config = dict(
    d_model=320,
    normalize_top_k=True,
    vocab_size=4096,
    norm_eps=1e-06,
    tie_embeddings=False,
    grad_clip=1.0,
)
Below are experts of layer 4 (counted from 0) of a mixture-of-experts language model. Rows are named router (the router's row for the expert), up (a neuron's input weights, with its number), down (a neuron's output weights, with its number) and show model dimensions 128-191. Each number is 50 + 12 x the weight over its row's rms, rounded and kept within 0 to 99.
Before each expert's rows: a language model's description of what the expert responds to; "mostly gets" lists some tokens that are sent to it at least half of the time. This comes from a sample of Wikipedia text that the model never trained on.

# expert 17
Head nouns closing a proper or compound name, such as School, Street, program, League, Club, International in University Law School.
mostly gets: " program", " School", " band", " system", " Street", " Center"
router:63 70 39 50 70 64 56 48 68 48 68 64 49 16 46 48 51 51 59 73 56 63 34 41 54 40 54 46 45 41 47 23 33 49 47 49 46 52 42 46 51 40 55 58 61 48 54 46 33 51 46 46 51 34 52 54 46 57 31 55 49 59 70 35
up0:31 53 44 47 50 46 67 58 62 51 53 72 60 59 32 47 53 43 87 42 51 42 49 61 61 50 56 40 48 31 52 51 59 31 55 46 57 56 65 45 49 28 50 35 46 44 49 42 30 39 37 58 54 49 47 40 37 63 64 63 54 36 52 64
down0:48 40 56 41 20 52 56 46 42 39 46 51 39 51 59 57 59 59 47 58 50 62 36 53 40 59 37 49 46 66 36 64 37 50 51 50 57 69 40 51 55 71 42 49 55 59 44 64 63 56 58 48 59 82 58 45 49 43 47 51 49 37 37 37
up1:47 55 33 67 74 36 54 42 63 57 68 53 13 45 58 35 53 51 70 54 45 47 63 58 39 40 47 47 36 68 58 47 38 49 75 43 54 57 52 59 40 18 61 46 38 49 58 37 52 42 52 46 61 67 31 50 55 52 31 40 51 35 53 76
down1:59 50 57 38 40 47 39 58 45 73 42 44 66 49 58 58 60 59 44 45 52 49 46 65 35 60 35 54 58 53 54 37 44 62 38 53 67 41 47 45 43 59 62 67 52 51 45 64 46 62 53 43 25 72 55 41 36 35 53 49 41 64 39 55
up2:26 46 44 42 36 51 67 51 61 71 66 47 52 47 70 33 55 43 50 52 46 37 43 52 60 63 53 33 63 25 47 55 46 58 49 55 36 57 49 43 53 50 69 57 53 52 51 52 67 50 44 36 49 32 52 50 57 35 57 43 51 49 62 40
down2:58 61 43 39 67 43 40 47 52 54 38 36 44 37 60 57 64 35 57 37 43 68 60 56 29 31 63 41 44 55 37 47 52 76 63 48 72 47 57 60 60 81 43 27 47 41 47 56 52 64 37 60 27 37 39 56 59 63 49 45 36 34 64 46
up3:45 30 65 61 71 27 61 50 72 48 57 46 38 43 78 62 42 51 53 66 37 51 38 55 68 58 55 57 84 52 42 53 57 56 38 46 65 55 25 54 65 35 57 46 52 48 59 62 36 48 36 38 70 55 56 74 43 38 27 66 40 65 43 38
down3:39 61 63 60 52 76 48 57 35 34 32 37 51 37 62 23 65 64 52 47 39 58 51 50 45 48 57 23 44 54 83 43 57 36 56 53 44 58 73 46 50 66 46 62 35 56 52 58 45 53 72 39 51 56 55 39 71 52 67 61 42 49 34 50
up4:60 52 53 36 40 52 60 49 55 46 39 31 28 55 61 63 48 63 51 61 40 72 26 67 39 63 48 39 46 54 43 58 45 44 71 61 45 40 43 44 60 46 62 32 40 32 56 37 37 58 30 35 61 37 69 43 46 47 09 41 49 37 41 44
down4:51 54 51 40 56 43 52 34 56 29 51 62 65 55 53 53 49 53 53 40 45 54 73 32 23 53 48 46 49 76 42 26 52 27 46 49 56 54 61 33 43 23 37 70 65 53 38 59 38 45 46 38 44 48 42 51 50 32 69 62 51 36 43 58
up5:50 50 69 52 55 66 38 59 40 30 62 64 50 61 68 63 56 29 24 53 37 47 48 41 50 46 41 74 40 46 42 52 48 49 60 51 57 56 44 62 40 45 42 66 41 64 64 46 65 48 62 43 51 62 47 72 78 61 42 45 55 48 45 42
down5:53 47 49 16 44 47 78 40 57 48 59 49 45 49 37 47 31 78 56 40 51 52 51 49 28 58 41 43 53 65 50 60 60 61 32 45 56 49 45 57 46 47 48 51 63 55 54 66 51 59 30 48 44 53 53 38 44 41 34 56 45 48 53 48
up6:48 55 44 55 42 58 41 35 26 60 53 53 52 59 46 47 61 36 37 51 27 62 53 42 56 46 35 65 35 33 48 69 25 55 33 35 45 40 50 68 54 55 44 29 72 48 45 38 49 45 37 51 47 39 24 51 59 66 65 53 66 35 44 43
down6:46 56 70 50 42 50 54 48 60 33 48 35 28 62 46 58 41 51 52 60 79 58 53 75 47 57 46 46 57 43 55 57 60 50 49 77 66 43 55 56 30 40 70 57 58 22 47 46 52 60 51 44 44 44 53 58 55 26 41 45 31 50 72 42
up7:39 45 53 43 35 41 49 51 63 62 72 52 67 59 57 46 44 29 40 58 51 64 52 31 73 58 53 14 54 54 67 49 41 50 40 47 43 53 33 60 40 47 68 71 49 58 31 71 49 36 38 43 39 46 40 52 25 74 36 57 54 53 79 23
down7:43 36 57 62 77 32 62 15 37 56 60 49 55 70 45 49 63 47 74 51 46 38 54 53 59 62 47 41 23 50 46 35 73 39 45 59 55 47 42 47 40 41 70 48 43 62 43 42 62 58 37 45 51 47 40 61 65 58 60 42 45 52 33 83
up8:37 58 61 65 45 35 42 46 63 61 41 46 53 38 38 63 34 56 62 39 52 58 63 40 67 44 30 46 54 43 63 58 69 41 55 55 50 61 41 49 53 45 42 51 49 61 66 55 57 45 46 34 32 35 44 49 42 41 59 26 42 45 41 37
down8:71 32 46 32 51 52 51 53 36 39 64 53 69 60 74 47 65 51 55 66 42 43 42 48 51 48 43 60 62 35 36 21 41 54 41 50 37 29 68 57 70 39 43 40 37 63 48 53 53 50 50 39 60 52 53 35 36 69 38 56 38 44 38 49
up9:69 37 55 42 45 55 24 41 21 44 45 50 56 60 47 39 36 45 59 41 63 52 51 47 55 35 46 76 47 47 57 28 49 57 59 53 46 55 56 40 51 27 38 38 63 39 64 43 35 57 44 50 39 63 41 29 65 68 62 50 39 45 54 50
down9:80 47 46 44 48 66 62 52 41 39 55 46 64 41 66 53 61 59 49 42 37 48 61 50 59 52 56 68 49 47 46 48 65 64 34 40 41 67 48 54 71 72 39 60 56 46 52 74 40 58 73 45 59 69 66 50 54 35 35 47 35 43 50 45
up10:67 38 16 61 44 56 28 54 35 66 40 38 32 31 48 56 35 38 49 38 51 57 49 58 71 49 37 41 52 62 48 55 26 61 40 62 40 61 64 63 42 52 61 45 48 57 48 47 44 46 33 36 45 44 51 41 49 40 64 44 57 60 55 61
down10:62 34 68 39 46 59 56 59 53 42 54 75 41 72 39 64 55 57 43 51 60 68 33 64 36 40 56 63 61 61 50 26 24 46 52 40 68 71 17 42 51 68 55 56 64 56 45 47 63 42 52 32 60 54 56 61 40 64 45 63 40 42 61 39
up11:54 47 39 69 41 66 73 53 47 55 55 64 42 46 44 61 56 47 64 58 64 50 53 54 41 55 66 27 65 25 54 49 50 40 34 55 48 48 63 51 57 42 50 35 54 59 48 55 29 44 35 33 56 49 36 45 45 62 47 43 39 61 52 54
down11:59 53 49 40 54 44 36 68 63 37 57 45 69 41 38 41 48 36 62 55 50 61 45 54 32 47 66 23 53 73 49 57 48 50 50 58 45 63 20 73 16 57 47 55 49 69 57 60 63 48 42 40 39 37 56 54 38 54 38 17 42 73 50 42
up12:42 54 45 45 63 47 55 57 48 50 41 49 42 56 26 43 41 57 58 52 54 45 63 54 42 56 35 57 47 45 52 57 49 43 36 57 41 47 25 38 67 37 51 33 69 51 53 57 46 32 70 20 56 44 30 38 49 21 65 56 28 52 31 52
down12:37 76 43 35 47 33 61 24 50 41 32 49 47 41 57 25 58 55 24 66 49 44 47 75 38 40 49 57 62 58 47 39 57 75 46 45 56 53 55 72 45 60 27 66 35 52 61 47 59 50 61 68 66 60 45 45 67 59 41 54 54 52 33 47
up13:54 71 68 51 58 59 78 74 50 65 47 72 61 67 58 55 43 56 53 37 46 36 55 38 65 47 52 46 51 45 63 55 51 66 59 58 40 50 39 50 49 45 39 69 57 45 48 73 34 19 67 61 31 48 22 48 39 44 48 47 51 68 45 36
down13:65 54 46 51 45 54 13 31 56 36 52 58 38 38 43 46 49 35 51 76 47 54 39 46 64 62 46 76 43 33 36 43 50 37 48 40 54 56 59 51 43 48 50 40 51 46 58 32 54 65 49 54 57 71 66 57 59 36 65 37 48 41 44 34
up14:56 61 33 63 25 70 36 62 61 66 44 55 39 56 42 64 47 40 41 35 68 56 46 49 45 51 24 58 44 62 36 58 25 49 57 42 44 44 60 34 69 34 41 53 52 49 51 50 49 41 39 38 54 51 57 44 52 59 31 40 51 61 61 50
down14:23 58 58 42 77 62 34 58 48 38 48 67 56 42 47 37 35 84 50 57 40 33 65 50 46 57 57 69 50 50 51 41 47 31 37 69 49 50 29 56 53 51 38 44 46 46 38 39 29 46 37 47 67 27 72 56 53 38 36 46 51 52 39 54
up15:66 52 67 55 57 56 52 40 46 59 41 41 45 48 54 52 49 44 52 63 29 47 37 47 61 53 55 49 33 22 49 49 44 43 44 69 52 46 47 49 46 30 42 63 42 49 63 74 51 55 60 61 38 36 41 44 35 55 37 32 39 37 43 56
down15:30 50 40 48 45 46 51 63 27 29 54 67 51 53 44 47 58 61 45 43 34 28 50 33 34 71 57 39 31 59 49 41 46 40 71 60 78 73 61 37 42 52 63 51 37 68 52 51 58 53 50 59 53 22 50 49 40 53 46 41 31 40 60 50
up16:38 45 49 60 41 37 38 55 52 57 64 60 38 57 54 49 62 40 68 41 46 49 32 48 38 31 81 50 41 47 54 48 62 52 39 48 54 63 44 41 56 43 37 54 58 53 58 62 43 46 58 47 49 35 66 55 61 36 51 33 42 51 65 38
down16:71 43 37 32 60 53 61 50 63 54 42 61 50 24 45 63 41 50 34 63 46 55 51 82 68 64 40 58 46 35 56 36 33 54 17 43 61 43 38 37 35 57 39 46 46 42 54 47 30 38 50 50 30 57 49 46 35 57 53 34 46 52 46 47

# expert 44
Nouns or noun-initial pieces right after the, a, or a possessive: city, town, river, total, start, arrival, construction, death.
mostly gets: " total", "Un", " city", " river", " town", " country"
router:54 73 55 31 50 56 63 58 75 44 40 67 31 37 45 44 46 70 63 51 50 58 57 38 44 62 62 25 46 62 47 33 43 61 67 38 40 56 54 42 40 35 73 61 71 51 59 51 52 35 46 52 60 38 63 64 47 46 52 46 54 59 70 38
up0:62 51 49 37 44 38 28 47 53 43 33 58 40 53 62 70 46 49 71 59 55 58 56 45 59 43 52 38 67 57 42 77 59 56 40 47 40 44 76 32 67 53 45 29 48 44 45 43 32 69 51 57 31 42 63 65 43 45 55 60 34 68 57 53
down0:60 40 48 47 43 67 57 50 84 50 51 38 58 57 56 35 47 50 44 50 57 45 56 58 56 58 51 57 40 37 37 42 58 54 72 44 60 49 55 74 37 26 57 30 56 50 42 37 56 54 68 55 52 37 46 40 66 37 36 45 47 66 38 44
up1:46 72 37 34 56 27 61 27 62 61 39 51 67 37 55 49 52 72 55 32 41 42 39 64 44 39 45 52 63 51 36 46 50 85 39 35 49 46 62 69 37 36 47 65 73 46 61 58 49 48 49 62 61 46 57 30 51 48 48 40 40 44 49 58
down1:50 67 51 73 58 41 45 37 38 47 46 53 37 56 31 45 51 37 33 56 69 36 52 53 54 52 47 37 21 70 76 58 66 31 52 59 37 39 48 34 44 59 37 44 45 41 41 48 48 54 53 38 46 53 40 44 51 68 48 63 56 46 55 49
up2:37 59 41 41 30 52 42 71 59 37 55 62 28 45 54 67 54 52 54 31 36 61 61 65 58 40 42 51 29 52 64 37 43 63 34 56 50 53 47 37 47 51 36 46 61 48 53 40 25 52 24 74 60 52 52 56 42 30 46 52 75 65 62 56
down2:53 64 62 49 67 45 45 35 50 45 41 53 56 77 36 51 66 64 64 71 67 38 55 43 60 60 28 46 50 48 71 48 49 28 56 34 65 50 39 61 53 38 57 52 35 50 61 54 63 36 65 48 50 55 43 37 57 27 47 83 38 62 52 42
up3:54 44 67 58 55 45 37 61 43 46 34 35 48 39 27 65 64 70 31 56 59 57 49 36 51 50 52 54 36 37 68 50 76 50 53 53 37 60 74 34 55 43 51 45 47 46 37 37 43 46 48 59 61 59 54 48 23 45 58 42 42 60 43 40
down3:24 56 69 59 59 44 76 51 66 57 36 63 52 61 51 50 65 56 63 80 50 29 52 71 46 49 54 52 69 66 38 71 36 56 46 48 57 49 48 52 40 86 54 43 75 46 65 30 55 40 48 46 58 72 53 51 77 26 31 34 55 36 37 49
up4:44 60 57 63 45 29 47 44 57 39 49 51 32 63 42 33 54 40 59 63 54 29 60 40 56 31 45 45 55 55 32 66 51 62 53 50 67 39 53 36 30 24 69 59 34 66 43 25 60 48 27 38 69 36 68 59 41 46 52 35 64 65 67 56
down4:35 55 38 40 46 55 37 45 59 67 19 48 76 46 47 56 61 63 57 69 39 61 30 54 34 42 65 62 64 44 45 19 34 76 25 50 39 47 51 40 50 69 48 51 67 21 44 44 36 72 55 60 44 49 39 64 57 64 48 62 52 33 60 61
up5:38 58 56 60 23 40 42 40 54 56 54 56 25 56 39 63 58 56 43 51 45 36 79 62 39 55 47 34 61 30 47 61 56 73 72 44 26 67 40 48 36 70 49 69 52 69 19 49 51 54 46 42 74 45 59 42 49 75 59 40 60 61 47 41
down5:59 57 55 56 50 64 43 59 55 46 80 58 49 44 57 39 50 51 59 37 55 60 41 45 63 35 54 61 42 54 59 35 72 40 34 55 51 20 72 61 38 56 40 38 59 42 51 31 37 43 59 62 22 31 54 51 57 37 47 48 56 32 35 61
up6:32 43 62 58 62 57 64 63 67 40 53 54 43 67 61 44 37 51 44 42 35 54 48 61 62 57 57 65 66 58 76 63 39 58 40 24 49 46 45 23 15 57 45 51 39 59 52 40 48 64 34 63 43 48 36 43 58 54 31 72 40 49 47 46
down6:28 55 62 20 25 52 54 31 43 40 35 56 47 46 75 43 75 29 36 37 60 43 46 49 30 45 44 37 59 64 54 53 52 64 42 63 42 35 38 59 44 65 73 35 67 55 45 50 64 62 46 45 59 21 51 39 50 70 69 71 54 29 68 55
up7:43 48 49 68 30 49 47 71 59 19 34 67 56 42 50 44 40 27 59 74 47 41 27 59 53 69 36 39 55 65 39 50 31 37 50 44 54 67 57 56 53 67 35 39 72 46 63 55 53 55 64 61 70 35 42 44 47 74 64 38 47 55 63 58
down7:42 33 48 47 50 52 43 66 41 39 53 49 46 74 34 56 58 55 44 41 18 60 38 44 48 39 51 65 53 45 50 40 53 55 67 58 76 57 43 49 67 27 61 34 61 66 64 46 62 35 43 49 34 71 43 57 48 66 44 66 64 44 51 30
up8:24 51 56 44 47 43 47 56 66 52 27 43 38 71 50 38 59 36 42 57 44 45 47 41 55 60 57 38 52 54 38 33 53 55 34 48 52 53 52 43 65 51 84 58 40 44 53 57 44 38 43 80 60 56 51 53 59 60 67 64 44 63 34 67
down8:44 50 29 53 65 51 53 62 51 56 65 34 22 57 47 66 50 77 46 49 33 29 39 53 34 59 43 55 59 47 35 57 55 48 68 54 51 50 55 51 49 49 55 55 39 62 51 55 46 19 52 48 56 59 52 37 61 49 35 42 61 51 58 28
up9:54 23 56 70 47 55 41 45 54 39 33 41 55 40 51 66 40 53 63 54 48 36 50 54 50 75 75 55 48 33 37 48 54 50 28 44 43 32 38 50 39 46 39 58 51 49 59 53 23 54 42 69 63 65 52 47 72 77 66 42 52 64 49 52
down9:71 58 48 53 57 58 57 49 70 74 50 40 49 50 43 60 33 28 55 45 49 53 41 51 73 62 51 45 69 50 74 68 46 45 50 53 64 50 67 46 70 33 38 46 39 80 47 46 55 64 52 42 34 41 60 62 61 44 68 45 62 50 44 45
up10:29 47 41 20 44 60 31 53 49 62 37 45 27 53 16 37 49 79 65 61 35 34 30 49 53 63 45 27 45 56 63 52 37 61 59 53 48 54 46 60 56 32 48 38 68 29 55 47 61 38 40 30 67 46 40 63 40 37 44 60 44 66 56 55
down10:68 55 63 53 39 46 54 46 43 66 47 46 71 41 57 58 47 45 82 53 50 63 54 73 57 32 46 61 69 42 43 35 44 56 43 38 51 50 60 42 52 63 43 43 25 52 55 71 66 55 53 55 51 49 44 33 63 61 39 45 46 34 47 43
up11:23 61 60 55 33 39 56 50 52 52 48 50 45 49 53 74 43 66 64 58 54 43 58 33 59 67 61 37 29 57 42 75 62 58 59 47 61 30 62 52 64 63 49 42 42 34 47 50 60 54 50 59 54 46 62 35 62 64 57 50 52 56 43 53
down11:58 46 74 74 55 65 70 50 37 63 39 37 52 56 51 42 59 46 46 56 43 61 62 48 33 29 63 59 36 36 40 22 59 54 65 55 49 66 31 43 47 33 65 68 47 50 47 50 60 38 54 75 59 56 81 46 48 39 44 40 55 40 47 41
up12:37 49 44 49 72 51 53 20 80 39 56 48 33 40 64 57 70 59 82 58 48 47 45 66 39 40 63 49 47 50 45 54 40 57 62 62 56 42 60 52 42 49 57 61 60 51 61 31 70 65 54 61 65 60 50 69 47 53 46 74 51 56 56 74
down12:55 61 58 30 44 43 44 81 24 45 53 55 54 52 57 49 51 47 47 32 50 58 50 49 49 55 50 41 33 40 48 68 54 49 44 62 35 69 55 55 79 38 57 36 48 38 48 47 38 34 37 48 27 52 49 59 57 42 49 51 43 48 33 60
up13:63 62 58 35 64 48 53 42 38 36 23 56 51 48 69 46 42 35 42 73 56 42 53 56 41 53 59 44 58 35 62 75 57 41 47 67 79 41 27 37 57 40 47 46 73 57 36 52 62 34 52 36 66 73 61 28 57 31 63 47 58 53 47 49
down13:67 31 32 38 34 51 58 20 39 55 49 72 73 57 52 47 64 58 36 71 63 52 52 41 55 44 41 44 52 53 51 39 44 52 38 58 41 52 52 48 75 71 64 53 42 67 47 71 49 39 47 58 38 46 38 67 47 58 39 59 62 34 66 69
up14:48 26 36 51 63 53 63 47 65 58 68 61 25 40 67 52 50 55 26 56 75 35 48 72 57 56 49 58 36 42 65 47 49 38 65 41 40 56 55 35 44 56 57 60 61 51 55 50 82 46 39 34 45 41 55 33 38 51 54 77 45 32 52 33
down14:52 56 38 57 54 45 56 50 63 49 45 56 68 38 47 57 55 44 39 37 61 51 69 33 36 48 43 38 65 35 63 53 72 54 62 47 37 81 50 65 69 48 28 52 67 62 60 55 35 67 41 53 46 53 51 66 36 43 31 59 36 61 49 71
up15:26 55 52 49 52 68 33 49 73 42 41 47 34 45 42 62 57 54 41 40 43 57 61 33 37 59 49 65 46 50 45 63 72 65 60 51 19 43 56 31 32 39 47 65 57 57 66 39 59 50 27 42 58 43 66 49 60 35 45 68 53 31 48 48
down15:64 57 52 68 44 53 45 35 54 56 44 53 44 88 39 45 50 46 41 55 53 70 49 42 48 69 36 33 55 55 56 37 68 57 34 46 77 46 78 44 62 49 51 46 63 52 32 76 68 48 56 51 49 50 44 51 58 35 63 52 40 49 44 63
up16:48 49 62 54 65 59 18 33 55 43 42 42 36 52 56 54 65 58 56 67 49 42 63 60 45 54 76 55 63 76 69 59 55 54 59 46 51 54 55 52 52 72 41 54 66 42 53 55 36 38 54 35 53 51 50 38 57 65 57 53 39 75 29 44
down16:72 76 52 41 63 37 56 42 40 35 50 81 57 44 55 23 47 53 52 32 60 42 51 72 45 74 47 47 45 35 45 32 40 55 42 45 49 59 34 40 65 32 50 46 50 59 39 65 82 58 62 53 64 44 56 52 54 51 35 54 38 48 57 58

# expert 9
The article the/The/This, often starting a paragraph or after of/in/to, plus following words like first, largest, second.
mostly gets: " the", " The", "The", "This", " This", " this"
router:52 59 37 42 53 54 65 52 61 53 54 54 45 49 39 54 40 72 59 51 40 47 52 47 44 48 63 44 46 57 41 43 36 39 63 44 42 56 52 59 46 40 64 57 69 58 53 38 57 42 43 72 70 31 55 76 54 66 48 55 44 42 79 52
up0:40 64 42 49 45 53 42 59 61 35 60 36 61 63 57 57 62 65 53 55 44 46 43 42 75 58 19 58 39 58 34 46 54 50 45 52 52 51 53 67 43 48 54 34 54 53 38 56 37 41 45 55 43 54 46 39 45 64 46 33 26 46 36 51
down0:37 55 32 41 45 44 63 45 49 69 36 59 64 37 43 58 43 31 29 63 35 50 39 64 52 48 56 72 56 47 58 53 25 46 39 56 35 53 64 30 38 44 62 50 36 57 69 70 42 54 41 53 53 56 69 63 59 55 46 57 39 51 51 50
up1:55 35 62 57 46 53 61 54 51 43 52 47 61 38 46 45 39 49 32 48 57 33 50 39 65 39 18 74 61 59 57 47 53 49 65 44 66 37 57 45 54 28 41 72 44 46 51 44 58 59 46 31 42 48 61 36 57 47 43 61 28 60 48 51
down1:60 68 43 60 39 50 43 33 61 35 50 46 55 54 62 55 52 51 45 37 58 31 56 60 51 41 38 41 43 57 28 59 69 46 38 54 57 62 28 38 80 66 67 48 67 35 39 67 48 50 65 56 56 54 46 63 46 32 35 17 34 45 47 52
up2:34 40 58 28 54 59 58 44 35 56 58 35 16 66 41 47 66 53 58 37 57 40 43 50 43 48 32 49 50 54 73 30 45 67 57 47 56 63 53 53 44 34 63 49 59 37 51 28 78 58 43 38 47 52 49 41 42 50 45 51 52 46 42 69
down2:48 42 44 67 42 53 43 57 51 72 35 66 83 45 64 45 40 49 57 57 47 32 44 62 59 55 60 59 37 47 26 55 54 54 29 54 31 48 56 60 50 52 66 54 68 52 37 51 27 52 59 48 37 46 52 44 70 47 63 48 59 76 47 55
up3:56 34 47 37 40 53 43 55 75 43 64 35 42 59 26 43 47 60 66 57 41 52 60 43 62 59 60 42 37 81 61 39 51 53 66 53 50 47 57 20 33 33 51 60 41 59 44 79 67 45 64 46 67 48 49 57 29 25 39 33 78 65 61 65
down3:33 59 73 43 47 32 45 53 48 57 33 60 78 36 53 56 55 60 45 45 52 33 65 29 59 54 60 68 35 51 25 47 42 59 57 50 40 58 32 24 51 51 68 39 32 54 50 54 32 41 49 75 50 45 64 66 29 52 45 46 64 62 57 34
up4:43 53 41 56 50 47 47 40 53 48 51 27 39 58 33 71 57 71 66 59 51 38 78 40 48 43 62 29 45 60 72 76 36 34 16 51 75 51 50 53 18 51 51 71 59 68 47 65 46 56 40 52 33 57 82 61 48 47 47 62 47 62 33 37
down4:51 21 51 55 42 66 57 44 52 72 49 48 48 48 57 52 49 64 67 37 42 51 36 43 35 28 46 79 49 36 28 40 53 62 54 51 63 58 50 43 50 49 50 44 30 66 34 48 44 51 50 32 43 74 23 37 56 53 41 54 57 37 76 49
up5:33 44 54 69 64 44 71 51 37 62 65 42 33 69 24 35 30 49 83 46 38 58 48 66 44 73 62 62 57 55 74 39 56 58 39 67 60 57 38 42 57 46 50 44 73 56 28 73 50 56 37 54 63 61 62 56 71 71 52 69 68 45 62 56
down5:80 57 33 51 29 68 68 50 45 30 46 43 44 53 59 60 38 48 34 49 46 56 43 37 70 41 45 63 38 45 56 58 58 28 34 10 53 42 54 56 53 54 51 45 33 35 30 45 60 54 50 62 45 43 40 62 45 35 51 45 44 48 32 47
up6:61 71 60 37 59 64 46 38 51 38 64 51 66 55 30 63 51 60 73 45 51 41 39 41 48 47 43 42 48 40 39 39 69 39 45 44 57 56 52 48 49 61 49 47 58 50 53 52 68 59 47 44 64 34 44 65 62 35 70 38 36 55 55 72
down6:63 48 44 49 35 51 53 65 66 75 41 61 51 61 62 45 44 47 64 51 47 41 64 31 39 55 43 54 48 53 51 66 64 57 58 30 43 70 31 79 46 56 42 40 47 55 57 55 55 64 51 28 36 62 39 57 46 48 60 60 42 40 39 62
up7:57 38 48 61 50 27 45 46 28 51 58 41 17 51 70 59 27 49 33 64 58 46 64 37 55 51 51 41 43 57 34 64 71 35 38 43 28 48 61 52 45 29 38 58 58 47 54 57 49 69 43 51 45 61 37 67 47 51 42 61 46 36 45 60
down7:52 52 48 73 43 54 77 58 57 41 51 52 45 62 69 45 49 49 67 53 58 47 63 41 43 59 50 46 66 64 43 46 48 62 62 32 47 56 50 57 56 35 62 59 39 41 61 81 57 36 56 44 45 40 48 66 53 60 60 46 42 50 72 48
up8:46 74 55 59 50 46 73 45 66 51 71 62 29 87 49 64 53 38 65 65 39 64 52 44 50 37 39 53 68 45 45 56 23 56 41 61 80 56 59 36 68 45 51 36 55 44 50 57 33 40 55 48 48 35 50 50 31 38 60 54 38 55 43 66
down8:59 33 53 42 49 45 34 48 48 57 31 53 78 32 53 37 36 38 57 53 57 52 44 44 59 60 47 57 35 46 64 52 72 51 54 43 30 31 38 72 43 39 44 55 45 54 51 60 55 54 43 67 56 46 29 53 66 50 56 38 49 53 48 44
up9:47 55 74 58 46 40 39 38 47 52 43 64 24 35 58 49 73 49 69 43 42 41 38 59 32 55 67 46 44 65 58 65 29 55 49 61 43 25 34 71 33 49 48 53 52 62 63 39 57 79 49 50 53 53 58 67 53 45 56 60 48 56 28 57
down9:64 42 44 50 48 45 42 72 43 48 38 52 47 58 60 63 44 46 51 50 39 46 49 52 49 67 64 59 37 54 40 33 64 43 53 43 50 76 55 44 38 43 41 44 48 52 49 52 40 54 55 56 49 36 72 57 60 50 78 34 74 46 59 60
up10:52 51 62 40 62 55 61 53 57 42 45 52 51 43 43 44 55 65 58 61 63 48 57 63 54 42 20 19 49 54 61 63 42 62 40 41 37 36 44 59 35 21 45 48 59 50 73 40 56 41 49 47 54 63 63 39 34 35 50 25 72 52 50 45
down10:43 67 46 53 36 41 46 56 44 32 43 63 51 55 47 51 48 42 36 59 49 16 43 63 67 43 29 62 63 69 53 35 30 60 52 53 57 42 58 45 63 30 45 47 58 51 43 53 31 39 37 64 36 45 46 72 39 53 34 49 47 47 56 54
up11:60 47 58 49 51 44 47 52 58 46 60 50 61 65 25 55 58 17 50 43 37 37 53 42 31 69 42 35 68 56 45 37 47 52 37 63 49 68 48 39 33 61 68 38 42 37 40 46 52 43 48 63 66 68 63 36 43 46 44 32 43 50 50 59
down11:56 53 55 38 42 52 63 37 41 49 77 56 53 35 22 48 61 51 59 62 29 47 49 50 59 33 58 28 47 27 61 59 53 58 62 49 38 36 62 71 58 36 52 57 43 55 53 59 48 52 36 60 51 14 41 50 62 36 54 58 33 61 52 32
up12:61 37 52 45 25 78 37 70 37 34 52 62 72 17 68 57 36 47 43 51 59 33 48 34 53 53 50 34 41 71 18 51 43 22 32 70 53 50 39 53 67 53 52 41 40 40 68 62 59 40 51 33 47 64 69 49 55 47 66 49 51 55 56 21
down12:47 52 50 64 69 35 41 43 44 57 38 36 19 77 58 27 22 66 37 40 63 58 55 72 42 71 57 60 58 40 64 28 59 65 59 30 59 52 50 51 46 46 23 61 53 33 43 59 32 72 37 53 75 56 47 56 60 55 31 35 58 60 52 57
up13:49 42 42 56 23 59 54 52 46 41 50 40 59 57 38 49 61 39 47 67 41 53 44 39 70 50 49 38 41 60 41 50 58 55 42 44 46 54 57 42 71 59 43 30 55 56 48 55 59 50 50 69 43 57 48 51 52 59 52 55 57 76 58 70
down13:53 31 65 37 51 23 55 39 88 50 46 48 36 53 36 38 32 54 44 43 62 42 65 57 60 43 38 43 62 44 64 53 55 48 75 38 87 56 54 25 28 34 63 64 68 45 60 49 63 55 41 59 43 50 24 40 53 33 46 45 55 21 41 57
up14:48 56 45 82 39 26 62 51 63 38 52 67 61 43 75 50 47 73 66 51 36 49 39 51 38 42 35 42 61 50 57 63 69 47 66 58 56 38 30 48 56 60 55 46 45 41 46 38 46 45 46 50 37 49 52 56 60 64 65 59 40 42 45 45
down14:35 59 42 25 65 40 58 42 40 56 43 36 59 52 81 55 51 60 36 47 32 46 50 50 53 62 60 32 28 25 63 45 49 49 40 38 52 49 49 41 62 40 78 65 42 34 61 59 47 43 77 40 50 26 34 48 55 62 60 43 49 50 66 58
up15:48 48 30 60 27 37 65 53 33 50 49 62 68 43 42 43 49 42 59 40 39 40 70 60 54 35 39 43 41 32 51 67 59 62 51 60 52 51 74 55 68 49 57 71 60 44 58 35 45 42 48 45 47 46 51 56 53 20 37 50 48 53 52 52
down15:33 66 55 65 74 64 28 53 68 46 58 30 37 44 53 46 41 46 42 46 42 46 38 42 50 45 72 73 55 66 51 53 53 48 45 47 51 57 60 36 28 32 48 44 47 43 27 61 63 54 16 54 63 36 50 57 47 70 62 61 60 61 42 51
up16:62 54 40 58 34 48 46 35 71 46 69 61 55 50 50 48 24 58 51 55 43 66 62 28 59 56 68 50 50 45 55 44 58 37 42 58 44 65 41 40 44 55 59 55 45 70 42 65 78 23 50 36 46 43 40 65 58 46 42 54 40 58 57 48
down16:42 50 46 43 65 61 50 63 38 59 61 35 57 55 53 46 63 35 54 45 58 59 56 73 62 35 38 41 57 50 47 27 38 71 44 32 56 42 47 63 52 65 45 48 70 48 54 34 38 58 71 56 42 46 62 45 43 54 57 62 44 40 55 21